{
  "d_model": 256,
  "n_experts": 128,
  "activation": "geglu",
  "moe_layers": [0, 1, 2, 3, 4, 5, 6, 7, 8, 9, 10, 11, 12, 13, 14],
  "router_score": "softmax",
  "norm_eps": 1e-05,
  "positions": "rope",
  "attn_scale": 0.125,
  "init": "uniform",
  "init_std_up": 0.022,
  "lr_mult_qkv": 0.7,
  "beta1": 0.9,
  "schedule": "wsd",
  "batch_tokens": 65536,
  "train_tokens": 544200000
}
Below are experts of layer 4 (counted from 0) of a mixture-of-experts language model. Rows are named router (the router's row for the expert), gate (a neuron's input weights, with its number), up (a neuron's input weights, with its number) and show model dimensions 0-255. Each number is 200 + 40 x the weight over its row's rms, rounded and kept within 0 to 999.
Before each expert's rows: a language model's description of what the expert responds to. This comes from a sample of Wikipedia text that the model never trained on.

# expert 37
What it handles: Fragments ph, ur, Col
router,224,180,257,188,203,210,224,225,194,204,206,251,214,159,211,226,182,222,252,131,145,187,228,208,183,202,165,205,193,240,257,229,163,216,275,176,134,166,182,233,299,237,146,165,145,166,270,258,230,244,239,280,233,204,224,196,184,117,158,193,209,183,164,256,175,202,214,205,239,204,151,232,243,203,225,255,188,175,130,166,251,207,190,216,175,189,204,215,123,188,226,238,141,158,184,109,231,174,204,204,232,177,223,117,219,187,230,133,246,155,139,221,195,138,134,193,181,223,224,180,217,194,151,241,185,250,201,227,203,197,267,214,259,236,201,206,149,190,119,230,234,217,179,190,180,315,179,211,241,208,175,216,294,193,148,169,257,135,194,190,219,128,209,204,214,211,238,167,211,280,210,266,308,161,221,135,221,139,236,231,189,204,180,268,193,201,199,160,155,153,284,214,251,224,192,170,266,254,267,185,238,220,225,187,230,304,164,175,218,162,249,240,199,186,252,148,174,163,290,153,198,219,178,226,276,235,212,203,194,141,178,213,180,253,246,195,123,223,156,227,153,211,221,173,191,139,174,262,262,197,165,202,165,212,193,228
gate0,229,294,214,232,115,160,240,158,169,188,213,149,216,155,197,235,215,147,231,188,304,171,208,253,148,202,231,232,278,269,145,235,180,229,222,197,206,183,220,191,234,229,175,267,158,175,147,191,225,247,159,243,164,149,186,190,205,153,199,131,148,171,211,274,200,216,162,211,261,231,282,217,267,164,198,200,257,163,168,210,167,214,172,144,183,160,203,221,138,96,206,202,143,199,171,91,213,184,226,231,215,199,160,166,203,183,159,201,256,193,159,198,191,191,183,224,196,214,209,214,142,256,203,227,119,191,173,157,182,236,258,223,161,201,161,162,193,251,201,162,153,192,234,242,260,218,192,224,167,211,240,109,237,164,262,260,261,269,181,189,249,209,235,175,269,191,243,167,241,241,189,246,234,220,198,204,315,178,201,164,143,218,239,228,264,162,165,161,107,210,200,220,229,219,228,210,218,150,256,209,244,252,158,152,111,211,190,136,232,192,250,169,215,233,170,182,215,128,226,192,241,155,205,175,256,148,251,156,289,160,179,239,203,190,229,166,211,235,242,191,161,181,216,180,207,178,147,235,164,292,193,206,236,222,232,224
up0,240,263,172,222,218,187,203,152,193,271,223,187,236,203,214,242,209,182,260,203,207,185,187,206,123,240,201,225,217,179,198,202,130,237,185,213,173,206,260,241,235,245,133,254,210,179,252,176,259,234,140,199,188,143,182,206,251,197,224,135,163,167,213,268,179,188,208,270,177,212,192,224,278,188,203,254,226,122,218,177,211,227,176,123,188,188,235,270,151,178,287,185,136,228,181,61,234,242,244,218,182,201,199,174,201,171,229,163,187,206,166,185,234,185,202,171,169,213,180,177,122,228,210,238,193,167,208,180,230,240,227,164,224,163,167,187,188,209,212,190,158,170,190,245,255,230,198,200,161,179,210,163,257,152,189,207,288,240,188,178,202,217,215,157,306,149,184,176,221,188,209,241,250,206,176,205,215,161,239,149,152,164,195,292,247,168,191,241,218,222,234,278,207,204,312,218,213,226,229,259,212,215,214,150,103,204,123,132,253,173,249,154,260,208,204,195,278,172,223,231,198,174,221,221,348,207,246,139,256,189,156,235,212,204,166,153,179,251,260,178,242,201,277,193,241,126,211,209,199,294,222,215,205,248,174,229

# expert 14
What it handles: Al/al syllable
router,203,109,233,159,182,204,205,128,268,227,200,179,115,182,180,180,180,218,196,197,128,157,206,197,215,175,207,282,207,174,204,260,228,231,170,226,109,190,195,185,182,175,190,175,233,157,195,237,233,230,180,256,230,173,112,271,285,155,175,205,147,204,156,205,190,255,217,199,229,220,279,226,204,218,123,215,238,210,215,188,208,242,224,211,177,177,241,259,175,186,193,224,200,202,190,242,221,210,158,224,259,113,233,195,290,173,222,170,228,243,215,277,210,174,121,240,148,171,173,143,266,281,206,267,159,274,262,225,200,189,180,199,255,169,218,268,158,216,195,240,202,210,194,246,306,202,231,146,227,244,149,232,150,120,155,182,201,255,208,150,236,144,231,160,206,160,212,170,300,172,156,237,205,177,234,256,228,246,258,201,259,156,156,223,87,194,192,195,161,183,219,182,194,153,245,143,177,208,173,125,266,166,197,231,202,227,224,200,163,216,241,233,155,160,253,115,160,230,180,153,290,215,184,228,186,234,180,245,175,207,222,209,195,250,163,209,215,191,172,213,191,269,202,204,211,166,145,264,194,173,204,153,240,220,160,202
gate0,196,168,198,123,149,188,170,215,210,248,247,197,225,154,236,283,171,208,161,199,154,223,217,220,196,193,204,196,243,264,114,199,228,242,251,135,114,212,220,225,217,162,234,222,231,235,228,131,166,150,188,142,262,254,266,207,208,204,195,148,168,227,194,163,180,220,186,268,160,179,171,198,106,181,126,182,213,206,180,180,212,193,270,220,199,182,197,278,200,298,268,214,259,160,177,190,178,182,199,183,214,187,119,193,171,186,210,197,134,204,197,292,183,161,197,157,130,204,164,175,301,284,181,151,143,227,169,219,125,230,165,184,259,190,235,210,185,161,194,252,185,219,258,243,163,123,161,229,234,203,160,191,217,253,190,241,166,212,150,210,193,171,253,166,211,207,305,237,162,170,222,159,189,202,208,271,174,234,232,149,131,232,140,195,277,176,176,273,158,249,194,238,274,169,221,140,216,171,152,235,146,261,231,201,186,221,218,178,188,239,93,168,168,147,182,222,225,259,133,156,209,218,151,210,200,161,196,285,234,167,159,147,183,196,205,146,215,190,240,203,211,202,166,180,202,125,190,245,184,213,244,205,191,168,207,162
up0,221,224,180,87,209,172,196,186,210,199,254,204,165,259,238,242,202,185,157,210,155,165,187,187,208,214,219,203,179,193,127,175,168,223,165,80,205,143,243,297,215,166,239,224,195,147,165,172,225,169,215,183,107,253,208,235,240,209,186,212,217,201,152,217,227,243,208,248,248,219,246,135,197,193,186,222,260,241,109,147,222,168,217,226,221,145,257,197,226,244,119,258,198,169,195,209,198,135,198,192,240,160,202,226,180,196,254,128,211,191,150,294,178,164,197,126,82,167,172,191,281,177,231,189,119,256,182,210,108,199,204,160,232,222,216,235,196,155,184,207,230,242,184,202,168,207,105,229,238,212,177,180,123,199,229,219,192,200,122,149,215,184,271,267,173,171,177,158,157,156,260,135,148,158,166,240,209,209,215,178,179,163,216,125,222,163,240,260,241,188,183,228,242,220,140,286,229,194,281,245,152,213,221,207,131,169,195,137,130,249,163,158,186,190,201,215,247,208,240,187,201,198,191,207,183,183,169,278,202,237,148,249,214,193,189,182,223,163,237,150,151,201,183,217,178,212,156,235,181,212,255,178,246,266,190,195

# expert 8
What it handles: Mid-word -er/-ral pieces
router,196,212,226,126,194,226,167,135,181,245,144,155,153,225,196,171,182,142,224,133,175,196,194,217,212,188,164,205,163,270,190,269,186,206,120,198,138,183,183,190,210,261,161,177,186,269,208,292,237,201,211,179,230,173,277,215,200,171,242,190,211,140,193,231,225,298,151,161,210,205,284,338,185,214,275,225,268,283,205,196,222,168,233,228,201,253,185,259,202,95,146,221,189,247,265,203,161,112,223,166,259,171,272,182,166,222,183,176,218,125,211,199,198,196,216,176,221,216,248,183,243,219,156,191,270,195,185,179,279,213,232,208,210,250,217,175,201,190,178,139,226,212,195,187,175,190,231,215,211,208,250,219,259,169,207,204,187,164,155,204,203,217,227,188,206,159,203,193,242,265,241,198,237,229,163,188,125,194,198,168,209,207,229,276,190,184,154,187,225,131,180,123,238,136,136,212,106,201,217,153,188,229,199,236,220,133,165,163,135,174,184,246,163,246,199,191,208,192,237,267,254,171,172,272,203,227,154,250,133,225,165,255,189,167,233,235,165,214,243,278,235,280,225,174,177,150,142,181,191,172,195,215,239,278,197,158
gate0,173,170,202,203,187,203,169,204,228,195,142,113,161,227,156,186,225,196,238,188,209,118,201,121,115,217,200,225,126,215,126,201,117,221,317,205,279,197,250,143,221,161,227,266,289,186,281,183,185,228,182,270,211,146,201,162,215,167,165,263,231,177,127,191,161,229,212,190,289,143,258,241,260,192,198,219,249,186,206,194,211,190,177,189,223,216,184,164,232,159,196,223,224,284,258,148,146,215,258,172,170,236,180,216,187,280,192,187,170,181,191,259,151,226,222,271,225,202,268,248,259,159,213,217,203,200,135,221,178,249,192,221,253,158,146,198,215,159,241,191,214,207,239,190,156,198,190,194,200,206,285,158,157,146,235,198,167,231,259,266,273,206,281,201,219,138,227,302,216,224,216,193,171,119,224,197,209,185,157,164,257,189,234,138,242,227,247,146,248,205,156,195,238,225,201,190,129,198,168,207,203,278,153,221,188,194,163,151,230,276,224,199,149,216,207,199,209,95,198,221,208,234,202,246,181,185,226,213,171,161,257,198,197,203,257,220,194,124,183,263,159,175,254,205,204,219,208,223,195,195,237,197,146,189,239,189
up0,230,218,186,173,205,198,192,207,197,198,231,317,214,182,238,208,153,199,201,184,188,310,226,244,255,244,172,207,263,181,229,179,204,113,192,195,146,230,164,275,158,232,147,148,174,238,111,188,203,199,176,146,195,237,136,235,195,271,242,172,212,206,284,172,206,144,204,220,137,242,156,138,160,187,203,205,176,194,200,225,163,222,241,226,173,169,189,300,193,227,233,197,190,144,93,189,242,207,164,187,257,166,208,165,167,135,250,250,216,234,219,189,195,209,192,171,159,213,118,196,140,237,176,216,219,178,267,168,249,187,215,143,195,255,205,196,199,228,203,209,217,215,149,213,210,225,245,208,207,168,81,245,220,231,140,158,217,227,196,100,167,201,155,170,208,201,178,130,172,188,188,173,269,288,174,231,231,218,211,242,193,205,181,270,164,247,163,247,191,213,163,224,197,201,201,287,286,151,204,209,203,198,225,183,225,154,265,252,170,222,169,186,207,201,189,183,214,313,184,213,143,161,158,174,204,246,169,188,170,247,133,139,168,183,188,204,187,246,266,151,284,208,99,175,236,128,227,187,190,207,183,185,286,212,176,181

# expert 6
What it handles: Mid-word pieces, common verbs
router,171,221,243,213,297,154,223,253,195,269,199,201,220,180,198,225,195,171,194,132,129,219,242,206,177,203,198,171,243,146,206,176,191,232,190,197,166,179,183,225,232,191,199,216,127,149,189,213,237,165,198,182,227,185,123,161,178,181,139,172,157,110,150,135,174,171,199,156,209,180,187,206,177,209,221,226,226,282,169,89,166,155,122,132,206,140,213,225,123,194,220,163,270,120,201,234,212,223,162,212,168,207,214,114,253,194,204,159,203,245,160,235,200,167,184,205,199,244,201,190,159,226,180,153,240,214,201,219,180,157,264,161,204,189,225,190,202,218,163,218,224,211,109,173,141,207,140,222,202,228,171,198,286,215,227,276,187,307,191,160,198,256,144,172,204,253,234,218,144,157,210,206,246,209,203,183,215,222,233,250,99,155,162,188,213,204,193,214,103,191,248,162,238,154,190,152,262,197,229,178,169,134,217,195,127,167,185,220,160,199,151,228,310,197,184,215,169,128,246,203,285,192,188,214,165,260,170,246,222,188,264,237,228,257,102,202,170,252,178,146,266,158,232,161,121,226,229,230,215,191,199,204,205,181,276,180
gate0,217,111,221,257,219,251,181,163,168,226,202,186,205,146,178,193,189,216,210,210,222,198,196,235,84,222,253,236,209,283,144,168,197,216,178,174,178,194,168,155,146,243,94,159,197,205,189,233,167,196,150,219,201,146,164,190,282,203,166,174,188,200,192,155,195,139,245,191,249,188,179,102,269,240,222,233,245,258,184,129,185,143,191,211,191,197,192,227,158,160,173,195,232,181,225,140,209,209,160,197,166,160,186,197,218,257,208,186,209,221,244,267,322,138,189,217,218,220,139,229,165,153,176,213,141,217,116,224,195,221,225,184,211,218,141,113,133,160,250,238,159,209,148,224,214,118,141,188,189,161,198,173,184,211,216,254,235,183,200,133,151,253,198,187,250,156,166,206,173,207,269,219,273,219,148,235,221,189,213,239,223,117,242,202,161,173,164,253,236,203,209,229,254,173,128,229,153,192,167,224,193,266,178,180,222,221,244,214,201,214,202,166,235,215,209,206,178,153,278,184,202,263,154,157,323,208,232,184,225,194,171,166,227,199,207,205,209,244,225,211,206,138,182,192,193,134,244,249,319,172,173,234,191,316,226,176
up0,209,326,190,120,168,220,221,243,216,180,188,231,227,254,225,196,201,151,182,188,153,187,187,192,253,171,95,173,173,140,243,223,210,170,200,185,214,178,237,203,202,193,313,222,209,168,224,214,227,167,279,161,189,260,226,214,152,200,240,221,211,175,176,223,174,250,183,231,127,220,275,275,138,173,180,153,158,135,236,253,241,240,239,173,213,183,218,155,257,177,257,194,148,244,177,198,198,228,244,169,168,261,197,208,196,164,195,196,174,164,170,165,89,254,216,200,163,166,241,186,230,281,246,185,255,176,240,197,180,195,191,221,212,194,218,270,251,215,158,172,247,178,240,164,203,258,236,247,213,190,171,202,232,209,230,144,147,211,221,258,251,156,201,222,163,228,214,184,219,216,155,177,142,163,239,146,163,181,159,146,151,285,136,161,189,238,236,186,140,227,171,213,167,208,219,220,268,141,228,206,235,114,192,217,173,159,141,165,176,192,203,228,198,140,156,179,225,280,128,222,230,131,265,210,125,205,176,221,172,220,286,240,206,200,216,179,225,177,200,230,180,223,217,210,223,262,106,130,102,252,189,169,215,125,192,226